Below are experts of layer 6 (counted from 0) of a mixture-of-experts language model. Rows are named router (the router's row for the expert), gate (a neuron's input weights, with its number), up (a neuron's input weights, with its number), down (a neuron's output weights, with its number) and show model dimensions 0-191. Each number is 500 + 40 x the weight over its row's rms, rounded and kept within 0 to 999. Numbers have three digits each.
Before each expert's rows: "raises" lists some tokens whose logits its average output raises strongly, later layers aside; "gets" lists some tokens that make up at least twice as much of what it gets as of all text. This comes from a sample of Wikipedia text that the model never trained on. Tokens count by the router's weight.

# expert 10
raises: ",", ".", "-", "0", ". ", "\n  "
gets: "| ", ".", "201", ",", "–", "200"
router:551419489449466486489440513577365519437480464490516512558516487487463582528503503485457537488473411500515457486560516495476487441497494476521551530490472500503583522482481508517503484505503468446567492525502497489521480489555411508602487471526531495533536560548527493421533522487482514483520542568486570498478530524499477520555481487532457530439558468498466482525512522440581494475461551471502515591466515516466468480499418507422505497495539513521476472497474502518524553521583478551535483373496564579506539481548442400469499493503493484491508469473405519537497507488547552520
gate0:484474465468491456524511524451532422456492536538527511489464445560546479465529470480515501542457491449511449463483506517477447556527465451531525523568440462506558500512516477567478436411493518488499515471468489539492483576442550475557523509486528483541432586511517447426573487538470480482504576506485484502475521555508485478526488538525453572586474516497494503462542520554487548458492543502456498586533453501534476499486505481515461490455414545516439542484532533450513390532576505448513572440467611477456472590469499515471439441513548471461455479452496466499507477464452461530
up0:527536527465489553514516496555581505431465500564482466492550449483474447479483531474449515441533502565495430564486568494530486490573468488519571507526481438471441495508511539470530492454511570486514527518480479430531522539462453447556540541513470538495597500571580426419547483533486515504512529500492501540513606523503553435466547473498483480474529470469471526490486530494453490435490579494532482552455417463511471542505581448487497502457565569499431469503517450500509494516528506546434528464496532503549485537476469441436521486535493509467463535514478483459454391474501500589
down0:479422520530492496491465532556452496427558406534495482475560511547455459402461480541547500435517529514501449533516505516490515454475505522499486419472467493512503596478529490479520503396504507466531531546451509525518577586527502478531500493455462581488552499499569458448522457460601542528504510499542553557513494529527512500547521509451568522444548541512502520523501538514511514462490478592450413509487492564521503576550481557493482526563539507489444446530567458542554508452534484557494493567500456518474470506435538502446449519467510528448492446544507555457465449487469531497
gate1:450480471556515473495543476533443545445527526416482507522470554527524478577510572484508421609455431514499391530460494564500486465439441463499461512466502530483526505482494530480526487544504508474499499468478549478462451487450460465564509500494483473595446531536516485475545432520466540415530500578513456500519542522585465587507487459499468554450465534464531496542492495524451462513494409524517488460492528524420472526494422536465459519459487513563450460532561491505525485542563486503495437498471442538535476548512481479472424440488546495553549489486464524476473506478595470485
up1:561532570527445515487486478483562442576499477550553475444523432522464493444549452509543460466578509466501530464461458470508503443517536416472569503500514480560478591527432508488486520501473409485583537489482494545518447464523501508468512497462440491398523501496506528474495586513543498549502521519502479506486505509481456475515516524546535488485555509449499581462514517517529519524535481524516550446514497560465507486546569523530535427560568549506501487473468489537491492448508501539486455460548521553455549504428495537566571509562455501409396527535506576544517429470514490460
down1:466480503486497471572543565496506504543578557468552525526569581458522488540484470479555429509474490435527469552515586496469473518490526470508536503512503521488513520474535522520601476442511513440430497515535551494554470560511549522509508497526576456543503478401474440525611473574463444475532470515534521564426557480509475477444568550536522501424520535543559480491540499512549447507545503511496480536490485432519505496475480526501517485473505436515511506471563538550490535540535503519487488485519534465419414420441498541565480518432527481473478546504514561428472479503539548458
gate2:475468551509555519503518494462540551465405477497451479463540523482510520464432505524479520519520527518543510501541464572495483501498477433503589476494515477497589528453540519504469516508446483484471437470487527426491480528486529466520501485509448497527490520522518516465489455560452455529498486511467586549461549571503558469547483548481512534520469546428500542440468433439562486586458505518511435550544591517440455508451397534500527459487436514498473598520550498499427506458501601548538482570501428525480532489501437537499533497540503496512510526478474457472571547542542486410
up2:555514509512556509483548584492495498497472537464440531533454490467463488491484458507484501465495486627419465519446552484541583463502465483549471435599519492508463443456470524456496509480531548435417488476534470542478559453544474564474495512515490525475461500467463491466493484506458510490492572480533523538458530490470567504483425464479468560503494482520504515500614535522484479472490477492519495539542407485532497481499438570565597464541537547512531431472477485494492424484495490506455486566465547512502543521472529485499508535441434485488571460511539490406450472584526427526
down2:537578455538532558427523510537508482516503551448412500510499521525495403505494519473454562441492495520505447475469480452550554555483505509518499416506472596546534513506517469546545559564527533499536523489512473569518469467521500552530481517480546521499523538513541502494494486503516461532528531445539495513525474441478624464545530531555521514511579542464430469461539562537480509473582565578542425530589519490464494491516514468533514504474471440574497470469507456493517537410488497446511512519431461481472529490550521496537554481527463492520552541499541490442533437473466438583
gate3:488540543509505503503497450551395503568505485534495484574517507504481537512568509503509542515517519437572460524439464506501489437515516547563478467468554470454481465562501521453515445496489457438472485483504488459476492458526489453443486469512525431514464522462538476513529526458544531481503474539500493541444514464482486539509488426494437533492526472596477549529428517576515531434441566544426558508458539480527524542561503410481485504457452495444532415477482524439605559435527496558481518532536470563523471509574516465456508566519454546506489564589472494564494481480512551491
up3:519523546537498528520542488498412559554500431510449486509529481516502541460534494467525490493546456453601399531464499430500523452480526556516503521454452477432456452467509523453534525480479449428468517533486519446523484456515546493473526402499476436526492529509557540459464537516483522444602430501519513458484548496556533496476495526559508498445533544546442515545499573525501472518466536535421478557523604472483444471470541412542550542497472557570434486541527538493532571483470510501573538513407446525480457478478485451487470498503508502476462522476451454530498508522512517542
down3:566515459499517529524461528444516463581537483491521481468469529538523568505527531539532483449514473463505512517600527385505441464503574474514468446570498502521514552558547502492559420542434423493422533525519558530488497489509470514429474489511547508499543508516508487470529476487619523386479453457399475521560503489528499468461482512490489508514549444460563466460489509418505488483485476527531483498532432488512509468522467490566463484543488480429473487508445533519533485538630539467552512507557509479544540472458459489561496532557432503455490500443485495525514542479494487494
gate4:460529523519495501534470490650507457483507560535510476537532501484503529531502436508530572525519379429498472467490432578459502524443511574514491496457526508474432482580488544482550525466557518520539508479522553507473527519510466431513480510556563426546510534559545457440452510522484569517450541496492458481550497516480483508449505483449507422450561488429504538520511525523455428456536522458521569494465478501485474490602462477469494500509449475463533444457456454597482560538505501529485505460531536551566553446510535504478532579450527495484463493514529498510487457511474480541
up4:618538433532475485466496509431514551492510511425524565455450502486473476449511518456460459487432564525477472488474547487531510527526519475518444564512464489494526495484463442508475499495453482499534520467500460475534396447530513561577498477423466468438512468511460577616468538533421494570489435513473430540403466505481512480542513507513505503524513558517446451480505435485482503537470512520518494499563517488512594538519499548572534492577541502532567491541584508450532443461422518499491476553478530506444476501460531487512465465536464476559547510469502536458536526477487539477
down4:499536506475478467500519482499578466515509495525516537485536513502512526423543433488552552527497494484433472470557541496498510452466458481493480557505570454501477454546518512509420413510403507490405465405553494496510511505496537516490535489394498520473466519471506518495494496467492520538463523495508486461466516515464563390588466460535525458462446504491497441527532471448444505506543493560449459456435521489533484519475459515480555495529461516515544513577468539465521536526470545493506476506466563515467570471507547421521476437451492473488462473499424598503506561559444627514
gate5:571492486546475524498451527499438523477571586499531537517551500546521431462461527492531501513529529478522446489510486493492451529477492465442470431550465453516514469533533513533581367538576461495482505539486506502457493512467515512541493510505437516492487505512465476540504541480476497486538487477428517420520484503478473509498447530471417528549499526530464522588455517519509443454502549488508437474468565502427472497494479453519513508486550535467559546510450455403597456462515424555449552479561575487468536495525483470529511500479447432470477519507397504459499473473488627496
up5:437494564488425554511476548490505481520501480543472514472524520368517490527516464534505528522469514485561396528446477489491576487474450477478508495500470431487413503570516486499529545531460522512536508609519503500509471519521579427473504542473492535459507491490549560511502516441482502521506475470570540477491556511438519550490570473486532511557392489477545536456499532447479562459534468531454454593476502540446467556463505572517428467570540547449512499469515464463414489501507464474481535562458482478546499439487470484520495460460527554544553461532488561526526444468471492498
down5:582507444462508489479418441472494513502519443460450557539488510572485485575527551540485534512497416500505464457504463495541455483540480575504493570568530519489462532521497572495481532480441495474548511447554441575529527527540633456438554515475513505497537564595410477562505474607431454502481478565490517509416500514530486520487511517531517406505460504496511537466491523505555473506512449516486513546478515506493500452478507500526462486520525582424496481524484543494529537489498448465542466585483560519559528544545497500494496505527544578442482452523485490482494482514503497561
gate6:498480566473533461490484494503483454490492493465531520495416541521475476541437533451488500491508447528497507550439504388568476444476565469471555587499451475450495474489526505488474549499502462487464470500546535544483542534489508415488497508469497507529506485529466477552558482544500504526428522496480491503437481465508460483509424512565488506530520501594549548507469510528633457457430561550466456605466564481462444440477496567475562491558474465538500451486465497453561502521511567453473504452473522463508448486443544492584572523486490560469497463541525498500471454405504490475
up6:508449544466510560498506469476570569515503552443447484480497480478441475512536457476499508515440510522507517545465482488505588534449431517530450447505501567481458451439471447470501483531446582413514548505429543587432511510428477536490526479513483556488486511552514527538509545478491516469534452542537492514585487538479507572472508512542474517525421555445515514450526515531531509446525484514556538363532479526535569488485529414483497524455611493468501535548509522490491417530464420511450518519542518582477483519548470517456449503490505535524510510442552526510464548500496493509
down6:449464487480462441513571511466498487505534465543428547477533524482500448545432552507490483529455455507502483551586500500447532471491403484494519481572476474469548509432497482497588450557567544544453376544490453507508521422497549495543527459444598509557483511533546549532446518477518571513472494517496553468518460542499520459521524490475505550538561516587524496454494457475505555478527486512471503526547567531504592445527561521505569382480507444538481455500520491483457498500459474507453451526512549492448476401513509475462499477511505488507514466491477559483548514477482463519
gate7:550601474471471576467497429588409499520548540490529512487488525550584517486496479460475547455503443522468492485564480511544503494506507463500559597482535533549584519538527477445509473485454451553531541497510444439552517438485484514527533476494508494515474485593482517499515487480471531446534510474531462478608555555520413529440557567462508459497547454527513494488455511522499512510500498426509527508481470415485455511505405444580489539502557438500473534507527447466467566545453542513550474533476476497536519425550467475490513499512540583515538482442480485496550484470491515486
up7:504475533492452502568458510556457534451593464472510457511475490477482437537476471583467486533506548522486501505494459509542518527542503506463523514516513577503501565525463459456505504434468500533502458471440446451468571496481460494578539507492436514490455488485522501506428519483536526461565522533535488505607477522592492472566500520471481485470452561510399502529453490558499537470490461546493545465463475552540487416503431494501453539461555458463477457561514493502483539543449557506525527410473491540590523402623504498524478499487497537507544474462453433529534508496555541516
down7:520541520525512541521557479495481538501474547420515467515521517528389437531500494513539468541572590456476475544496470455455531477454533579496455506540455492511510553537530513477586474581445522528510436461417536464485476447520547503532473448420433521524513484480493491543510568476514430459492506485492493478483507497510521508542442508502519429496532589541450503509479463648432527515501479507484494457598497470493437539442527455517467526484550485542463513576532452527559474540441478528532501515492480497539452579554494525505500472445486488510433427462538475532488473515480502524
gate8:483504487469446458522475494562539574423610519514514496476496528473546569540404511534556522488537398517530508483555438504456528555521452479519540469523466522454484471543480443410542513485480449466457512562480450494501477499481459464575513480514453540508508500541432498480462529504481585536495514471458448452539410528532600468439478465449508504489535499531478494491504522526498461458523546513529543470441498507463472445460487546441501499496434501532453511489433531491501499559458534472511572486490460511494565533461535501506480569479464487469411464494569546549472484504531575406
up8:506490470480477507485500519527484497542472545447543500554416481520505405470587510512479478441482539437459518400525437476514505518550509533506510437429519500555449481474488553511521501515523567524523480516585529510418469505561558580443461553476515489472512510469480381474509488466504457442436534485523475572526545521498529550586540467464469453494487493485544524546471457484507558585545531485506556524549437479585493498512494479519517543497478553439485530481505472522467521534520448466490481591565571390509504466525482485531467457505567522510535548502448532486485473512459480536
down8:481494556519516490490493512544504437582451492607482489472494496513437498480551451466536552485442505394530507503454472445527466435380507495461424487563436568505466474529501486485518482553454413467540522550437554534506516492465538489554526476533501610507521504516516490521569544504515526495481523498516559508390484473414503505478431476520450472466522477492495472510517498470467524453473544504579539510557434463473537561470524469548474423512489590462482477509548563551494511497495575502490429479482545454507460504554523509507523531454487501480484515480500398502486481460493520511
gate9:569462517540502506403496427482492478535491483510473446548404435539452547449532478516493519423425454563561502504475538474490500449482492535513532536502509430555455485562494464509485511455556523500455514508427562526405558492459517447480500497529537514496501479605516514528506557525570448494477505467470393507462646527530509465443451548477507468518518468510504504515499493525530532538507446480393483451577463486494497536506504499499527528509560493488437534484550509467484533506546545447514505451467525437485467508488517531471490530469494494490539464481479500599511442485515511581
up9:484465491531508470500525503543498535527532460536476539517580551432516456517487471516559490578447515487502437524449476505454591460478506506500477508504525496453481440509507469484528520527560474520467473463490464412500539529430568516439508439442516551492588461525442560516510359553511526446523498506521525575550467477556462481442537476516512530475548573443510403521470470562510524465517483489520568451471518444463531537486553461504486499497512469552549534506420475529502489405451532444516437503476495573488548524438484500564526465516504486496514566476513568536435489503538511483
down9:592501497485471494498541536524512545477494428569516489442501473499541531523471479543551446568548501449547505501548495531453453481532483455446500505479480584517516559477538497513522469470490463515506537501551440560458486498546482524523505520534486576524533570528505458502443507487480514548498503487514481501418555511519607504547513508501527521545488433380511550446450442497474441464407486466492472503483552463453484421429451490498470481562480463535523491503505486500463525482482547493445551471606501438476429504530463487566577541457446505592506449511477484534567506429514552482
gate10:475474469489489512490495453504479531478503511494493540446471517594403463541504503539537534491543466449552475578506496562469541521400487427433534479458542508413492500473469509543548589526518501550491446520494585507473479452503545489478472484449560557522558531456494527555550474523478480452511500506553404491595511450456477488499510470546528474412458527492557487516459515485452521556487433477468442583518487475499524483509576470531507505529553445551602489456586512551517465480531482506500436498500509515502507494557518504512526504546469511487555437476541510474472468499564529406
up10:536548504449500526438439455511556481476420501510545501455575444443468502493526521481487445503490483545423533509490522493452566485523531469459495494414541582542499539516505504508527490487480499442534471551503483488441522546459456510455491576518478484449459574486503474533509548517581465521572520550512465577412465493537518481506575574455475447548536492538467459479588528393528516395529587487503481537481431494545506488503418512448468460459514495425452540547438537488421465552513472508514498482492494515468545517461534533525464501459490447501476534462455522504536472493478508487
down10:493525509458488547502436506512511496503497446524474488473425580545599568566518412488529590450506463454412465444516526502512549530466488556469540541463571584438528489542482475524543507525551514433504488510553471522494464507510537508551478518482514463503520467503490516496503466535533417585516531465490409449479482440513531529401468571543490434522525493528520517434510522539388537512486554482540534516623501552438473473559453509538524482455434472488464460484477570483453512507474473458428501525472494481516485551500497475528512537465486501516482519511525460500522569531509490497
gate11:477514517480488459477514508480464598529531446467489485479571475587504446513465499526483458501507520522563500576519523514511512510449465481559520531522411525442483534518507509528482550516423513471452473527520481499535547484569563561535463586548479489495494527474455411466567508474512456508505569563419466518477540484442507486492440491482509429475494466439489441486458488508476532537521600435487495485527469516491515513478547486514489461541466558536430573552527570551418493532494497511525453533445478503543511426570604480569462525465482497453553492530482523459476522555420484463
up11:500423504499521548470484525487487481520444420468490511499470527461526550453520450623489583531493593509476456537558601511496519574511506509455504512561527463430471442494579463538476508514485497488488525534491581560479501491483487476512528517481507553497482389541505514509452445490503475495508493466515468522479514489473540505552436518519500546480481553510514503491412479473543565519500474527479457510549471446589503535488447527523472472505494394505563515611493435531470570494546496445515508511479532485489476512538494519473537416564486508578527433574460431477447512517509516542
down11:451561502488521526540475611488526527467448494473456530510487476480537448569474515502456439521457513535455451505451570524478489507525546493487484518508554534450645497503460516482534481431542550473493512480559572483477516488553532474483492483492553525545494491523513545509509516549527494460541483516459561465445429525550521553495513481497474459455548451453539487515504535466424386485463524457492467452429475414461528496478488581541472518496472550507495393584553472462424507487506512453510515559534550500523503544540543510486509576389525508520470442490496483512471535472504504546
gate12:548522500498539491461518505474496473441534481544475517540562539522587514464478569423551537517516525544466553455505513457451471494493528537482472454510522466538510503593508478519527445512541516479597501547539512474520483459518434493516465447488585520578399539492518476501474499516479502497466461572514524475523528573479445543464455459505476562474437556461477544511498511461478565518485491499428563556484519492567477547557477529451509448446467481494450533497408518471467518544570418497490493467523536493485504461468454442463531484501523523502595402452554531482497404494539567507
up12:519427509534489481466472471536494522480456537519547467516436488536479450523548539505456436517495511534600532526497517523515515489567502454598502508476518465500479498505490515491551527471518482505523475612554533492428450516461505554461499515570461563521507578478438491480600535476501507532504464485552600494551417491492447502572502449447440413526483535494477572541552526470486476454469527567511536503583452494536478517478498488545462491451510479503482543495450511488574545472494566494481527499448521488505584518471534546553423445562458457540484529520470527446468526516516418554
down12:544515572525464444486492504499465469498495468460435415487468509465497473506498460544537444559503517575528543464498473512478534434528444502520547503462553499466545542449503499497552539479567457520511464450510509504538477483517493512428484446523590459455437528514435496545545455485475436538494481582497491556491494492481501473496488457450571619505584492552527478471450501484509418483556512488519447443549539401499492518508461529442486485525502547441452464544514478577513492555480595554530491493581515576483411491489519463483543522445500562492478568552511520534495476496466475537
gate13:524475467538536501516512501540428510549418461446559502520518578515532570554488452462520516572517482456407420477504404480538458435469542469435495498509482530534455494517460516488584530484485581429524508449518492521530544516523461564566477431479550550487536496555552523455465466429498508501524461524442498551506536521480496489493467446455489519479494526551435488547511562475513544418526487518560511488528471513471407506455529510488558469444463559504521456485556498516561544501554476416534493467476556495446540545523392440470546524513521497539490496501466490473484472550504471479
up13:551513506439501478506534554454465510515543565622537494506520443520511543499466449522491497525503481497513443520562510507519457504557477510445465425551517508519501563494456481483420452538566467519420458459505505551456542461457558428455520538500518405510455486526528475573507511480478492411522507532524521484527488444497564571480491503473484525445509486464515517518510451463406524574480484520416486514451548508535467469525498500526490477604515463537425498517504461480496461553467569491510454491533521550470468443472529565565475513494435461431526514546502556464545438475581552503
down13:527471543498426520444524594493486478503524487487477499519587535503494432563501507544462466491525514525473505547506420530458566475423528491436480431565489547503521485449470437514529543498491545485499491468561467451543613486518527553530535501540500461519449529523505504499500556556527481515497569437488533486500454495494527467511538566486538485503584493519435507540526501492511456487522498539509569544548523496507499529494499431419529462441499520561434472534503486570463505478518494572560511511497506556531387567479440519515500488485462430469521575585478495397512437550502453489
gate14:581459519527429497418478472484473495488480479568472492494468486504551528480463572393500453486479469482528424443555435464518438526433495478580523496493492494565514491534457466553493472479475478436427522485484482551528470491532460499468573458437513506541551520506527472463464494531484541559562474503517535478466483540490495558477493467482436539470457597488488509541534487491458477504517511505477422553464453454497501597505502474411484502481484544436544510505584487497546560422537594544484473446413492515460499507491524491506547543491529444473516502470478449576506593533518488492
up14:418498548468458546477490503551434519511512449525538515529474451497504539439478531512482425476470406540460462499484477524467475519423475442473519426468520493516547483466512464543553517492470514475501516529513521535569437535503474512426509420471521545459536474515425441510554546489443476495473472474449477567534503512439455560492499490514505484499460586549459532510493478494480477515510529551493478555437514480500495483500489493486524450388437563525551432506500578500571450469501569493369571468551513538451494481519570507539478537484495470500532516540480556496544534573550490424
down14:495487514447518528467429449553462492523519498376467526479450439525485557543475505571489580476522468541526438516483502522455457472538561486474388479512575413473550515455516496519456512457548493496468434531545530538487459437498546524469512499573418456509514571499517473405537495466490495520467531422521545498523468451478560469543465580472468552518502458500533486571504554483528527526523545504522511555562462460455502443515499456542489489546462465474563514490433498483488497512467434521477540514506440466485519551467565465515498454414417518478507537505501542553528483511505511558
gate15:495493522569482479488428522476492530463462535441556478519575477480502523464509453491528563525519503582482504553520477562506490428499515509519512624504421506449437486434475479529538455564528526504465516522527514492539525470517430553501406451435587507488563498494581478509587476509511460520486470533529533544551466533501451438521478428491545486514518578492507490505526441500522516453520511461563527528488413517452485567507435456473513507441454533452479514519544587527528495458514429545479450513472531512586559510501514452478548511543486565500467436540458530520501503561496498543
up15:533491538460514534520578514501499489483489440528526489444444462554483457529452537529481443519503511484564488492461450468491426542505517514448551435524507505439496514580488566537455468475459493522510547538451535461475469427418559508421529510529448540452484520526431506519507508514506580500495527437499479504516495458542575520424538596498443503472500481515473559495449476549492507539498439557517532545471504515479537466458531512484524497533538534499419421550528423422442508472451549504475567550547514444467467482494523539554469486421518461503547546523524507501424430474422442516
down15:509566499474564498432439522540493449523499536506502449522513537457517538433480475511541517482479542505475539569452495479511535516505497570530482464486483524547442533519405502488526506561469444501523550517496430460439589505482536541569534491466464507511502535458523502430451442511487506532415587548564523526535472480516524422501510580502520460498598417500509494558528514472533530493512547472490462519409528432544544445553548438474448514452443415423533503458519489493460482490452545551517536543511537561502493504534519492457494464500516495514411560509560513571541511481491511536
gate16:514526483540467476467523600473588552464571561435522586410438460513468439492526510472516508523467453425497531493505491417539511480506441482492545529486490437467495521523493508562411474504512540495502451498506489431463534561548451503496531489491454555457492464467501495507568497474506442438590516565489387465470498493484504493501435492504450488560569511430571489575482517484459522570549520500517469516516566459536505469522634463488529530517559486466445529449460541513494482502505569467494537509498500507463495481514545489541459525530479493454520487453469566451483514479515528524
up16:509473452510549464482530480464486461494565529559564503507461491524493479482476486473426475462549530528536471551493505544399521489503531519492492483552500511494552525472489492482478550456501513527449511488512499500496550399465599409532481480475484449468452423435472568528511488518485589425502474511453476425513464525526517565528538454495484512578532471519484516531522511546516535525448561502547551501477526490557502437516487535523534567512533496444429526524459521444543556541591563483445498520469526559485535521520492596425444463522544481491410419473474565451492531506478561481
down16:478393512524499494490490440502464473479526465460459522490512514552493563458529503571613488478500563474512484542543438440484514439590540523503515545503583493525530484495514506540498527537519430558509492557504449485448492494527469538534438504412502495499485507531534499545462475465428428562493478447499519499488541507570500513464544585489487471433518488434571504497509483524482488469546545454496502515514503522494429520534519488520478548526488443512609539522505507506541523488505545494481576560460522535500404481458460442516482504427454539531530531525448443545487522615570539561
gate17:485476485421445546500478505515540560470460499541482445497504467493453453515542535548508482465498457526468566475517485497509523513504511409537481494475479488493443515522445457486539478469564532455478530550545469411524493557524466567496505469512542538497487528503372510458501498481502546570463526475513475565465549468464448393494461576494449423496564504495508431460487434417512501494567516525481462541473495551497512495514462603498518529523524536546539561495435502415538512487580486443529480434505492576486422490482598504520485516574517529488449508539523468468508442456497497531
up17:518460495496491490447469504531466504501532580534556543487489486540536565572543554447483485487548537492495483516534483539491448493486545467422559477511516476490517463462523519561456452456460479490506536426512513506518499447489534533442511543405550481447555546467504447510401509517481481470536542516518475496555454510500509524582523508501541533467394443416579522516482513497466459558437524514531494550493496469496552486522513423590496522484494499524508372521537472542571500551479536515520432535479544493448482548548471526540517454467423590470470490420497479443486528513467550467
down17:495551477516556543460484581475539548434523528452491432509552505569545499560441486510515490453539462479473537507411481440465502563482437399490439546476474449551397539456475482476509510535473504509502518482457504493512537491447481456505429509564509480495447423432522467574494505507552527506437480551513541465504519481564497563475501412517478544499471518494535530419449461399508557537485530484484496560453474446510562414476515521513501488560546492510433529443557473468494507563480534502518534531513521493508511506475548487438520520530515459521474485475475447483484545444606510499
gate18:483585552549489478422584456445500498517514545537497479483552400523530545480487493429481493510466430490408530483551484466499436488492481565454491517543418566469494495538513595476522540533484440479489465513508495508492488520443561450530505491503509504507469470423477462495528571441536487505570477539542512460437486611478436532531470448528516516517488538492467537547510520467522505541527416526489515467460504519549472531501402514423540467491572468436511558496514521557512470512541543477515496448545513558450518457474456543521554483523479461524507446463472562480427485536470552467
up18:501536510507563491479501511482462458516452540500508470515523504488563565504530502509471506477481414535455479485502467418485478500529484529514443454510443583491475453504546559510541488493541440497492493516558490527483508498476543528494482488509509541526601466480487488494482495428565462524484531555552487497527460583475461477580472425510475528492471440535505494503542491382577522465532475582527477450426518546464481515511430470534533497588472505505508478487503546478505501496560462483541470487454498620513547483513436476584558547492508505565547585484473557510356503464446507502
down18:483472495465473497547461505440539507475523508530463500557475496454504633556479568467494429427510527492509517499542489451551528540505504428550466475376432472462535521541514530540464609487470523572519480426486521503448479510559510516465564448426451519542466468503500482469484569521513475463484418550559551535583459522494453512550495510519472547465529487510588485485471463553402495478543541483471461503562480495525502469507454557482502452510541543460543438551509572505454488518512506466495474485434514565503481458516542512480500490525489493525467570584498492498520435519486486514
gate19:517521547522481482499497549511463522488494480556509444494593546461446468534541503552513473572517448522366551465486483452505571496468405527537521543523509526485524477443526497500518504449523441493501503502490592446525475563505494504487483450462525581530543485539466491433543576566515451492486486509476525575431517517468419517543532542501518511566507461615542545482473499537563505487514497463500522412522508428503486451491502511491537529463556495507488463541489490463490498493463497498435542450580496469424515510505416470527470461492509456451562467511460494439480519496519399442
up19:534457472417463452500536382562457391540477486444465546510446513474449506466529508492487545453545541528503492484560558550503436500420559461400476558511521538527528562497518490447507537566515583519473534466510470545479538533514575500475550549491525502475532527559521476552432468455546414489528487473491507482554515501488532540512417506504521472489463495425513553562564507549499505470458518455496578491421507503493466500520458477581520482576471436516468507494530476501490521462568503506482511508494514551492484525441544557469515533503497536506471549559478503579443498501533498453
down19:503525572519411492482446480545512514542477487535510449450552496486512491470436532502519510519441519469498511481548461534572449443451539517467516483483419532508511531544501523464514442499487456473547423447455438517475528489544500494488478490504458509552540484593484490453539582554498460492500515585426519506451529499509457546440510496542526534479498553524534573452600455519576469496541477507518490530513513497448504448517499533421535454537453508508435435521428516521525464579483509544442444476509507497507485455452476486488487586478499570524594498476535416508493553596487518560
gate20:481522502491508497471500541512428477486550514559518462546539509482498533517460565506461430473462484512461498488482482450497513513496577525532553475480506502545332481518500518437492496567528464524507455458497549487502447544504581585505506517466566462445451534457498551500547476462550512438501456509519584538537518477482525541489538467522447595503477477458480467459544532505542548467525473550483564503439512531500436505411423517456492500466535519481533474476487498512491492481464501474591522436512462502487481558573561409449484502465485512539482457421560569507512525503434535575
up20:519463499510452534538485439590472409471489548512465438499499542487465519416487573467458458576495554567495473533480459503551487474526453459508477491513520520489477546516511495529508509539482553534489413458471511507454507564516528520456518487463473521526451530476499520494456428542610484561616483522465521494444501370477482516479478507532431490497564521476531546495530511565615552454528507510464531509470463571505532506422478478492580514463556482521416512535453477491522504533429532570471485474448491476478477479458511485482488487463544502500485498524544455435536499503496586485
down20:501574558459501499584438497507494469462482459570518546473516496470513445485474506533467505494434452486458499412555510361482494530508485459415491513522549560562484564522504541470488538474477538530518584482508544539489439523505449522473489469476479435474470470493521551556494456485547541473415469532424499487510500486504583439508513391505402513467507450468457471474528523515472459488466488550516481517394459588498503517494536434527516492487490476500459545544533530509480482538519513447504523518498540487510561508533551469503478479494440527548461474539436488488549487511493620540
gate21:511459488473549532480488477580501494531564506555482552530515525535521493529488520513498510546536453451531524566524539556523523474478519489548526484520529491478444487499495485436498486531544543479510559500480450483538544481543483592459466489476445529534418537474453530545485515561508463415496469545498482488492509522455485498540474512529442478440459515468469532492626407553516484434440467551491497515510483478475509450477457542482509470393469474535533485531488461522491525547532643469461561478503448392448455518539492544550502503549511445401488540545434485534551457544469544514
up21:503453482404499502474506535518532443431449543500470571540532505520503462509496535485548523506515421530510512569525576518515508529514530518571565494528571435515455505583486524493477444456404519516619487517436468488479499482484399514520499530497429571467487558483508496479434491576501445451426478502468492505513485490447476544550500576539465553564459446547525470478633410552549511504472489532474486517533463467511525463514447518472473482501484435470494535506489467522525493526555517463530511521459511410507497580538483464448502535497519510488487510476496467468536562532506482513
down21:453505480466446456484445543507516471492490422486463564517546466514475531458533487513521479479529479398522564453472490560458583467442521521519474538482487618423484439497627521491446407497453539471501559496535486474545477557532558515541539435427478468481411461495484557516494495568457430440539499518558451532567533504477505509468433528514529536483497537473439549507515483501487551497457509438481544492403464443501493430446489506462449502499538504449529595520487504524559538520487502473438435544486517539490501493498512513550547476533519519525494485503480491493512458492508467500
gate22:497515509513467450508466557426458570507470513535485457535522487504513547468543432479541518494531461527457416535492496498419506482516456513553549471521491530503495517522423518561516488556490580445520560455501473527526554527588499510581422558493524495505452493541506516407513505505512540381523525498495534539465460484496497470482526443405503489444486528523418543418472509439465496584539463468512485548499569461463461513525521505490541543541428440522475479492530440389554499473464474544534460494476552490508432524502443490486519526470562540499471505509501517519411484508566484525
up22:489537549534532522384520517458433445543529549513455426490487455517478484474469559536525517559572439482553510429503455519532613531508532537485515515437509520467496477474509482516545478477468561517505466537522562470496427500491525480469481481555512609493495526521489491465526492436461561517502571551467551483426464511512577414540456529534521501531525449494460529482537501463530543425440497482510466465538496525518473486458534473449457523551533513563519601468463471460438469561561531443514484476522419407494500539523509503517532441498530556537460510509462472512482443532488480530
down22:517540519476471481388535525460541488497489519495473453470485522520472474473487514501496465534499438520555496462449466412485533506499517492540542489494584462466518547466477518450466491509518475478469534489455503456445537558492525531533507496588502476451538445515626583440488518561480448485511420530559455541505488495453445452444508539567485568490492487540502499491544600422431462524569470508472521554479448447472525511512540563487477478464519446505533405455533499477536479479473543553528496483567473474515481610497519405475519464505453513476504540524559502426472533503548515478
gate23:488617559452407530492474476431481584540452543561520493553469473526417462540526473502484462595523546483495449511506450527547483559484488430493545467465548452521537461485549551477519527479492504574545506526529523537457513496487402502489481521542503590515465505512457486463426474443484528493516517550556486494525476498497539447482520442506480523483551549495515503547505511416580491456448494450539506539440493484481508477481456462496394579512517512533455526402500499486446514513503473572547555482471518550502446526510485486435534497537470463492500460466512580480502487530451439470
up23:489436478497511465546551539483553490490572454499477512519485499492493483558424416471453438514479490568512605486474481506487469507496522403438525497518511467541471462475522448461488539498532517498447542485480482512536496482600500563469548457544524380546474563526457514494462502554492521488491446551498503471547511569515473493550526531526470500525577460374452554497475481529483395584473471456503470527495494548490513439466503469430523523439536496504488502456500483470514521517510514468511444462555551523582512501495515452457489500534473517429436563568538459423481497507518502449
down23:506473489434548552546489510532503491526422427443508523475430505489501539484507498495527510519532514494519432519528546544496509502420484470447453508485443482510446533501475560481462486528467513494474439478518486446506450553521485491551471521478479417525423492500590491542551474484511486487447531568517517457442526512562499505579516456472398521502492463542505484492529500447520572523417452469438579550535508548523496508492426532503446479462461470498513520515521510450411432547546482578498546386522527490500496479530526423554432478479501512460497522478473625546519496484494489416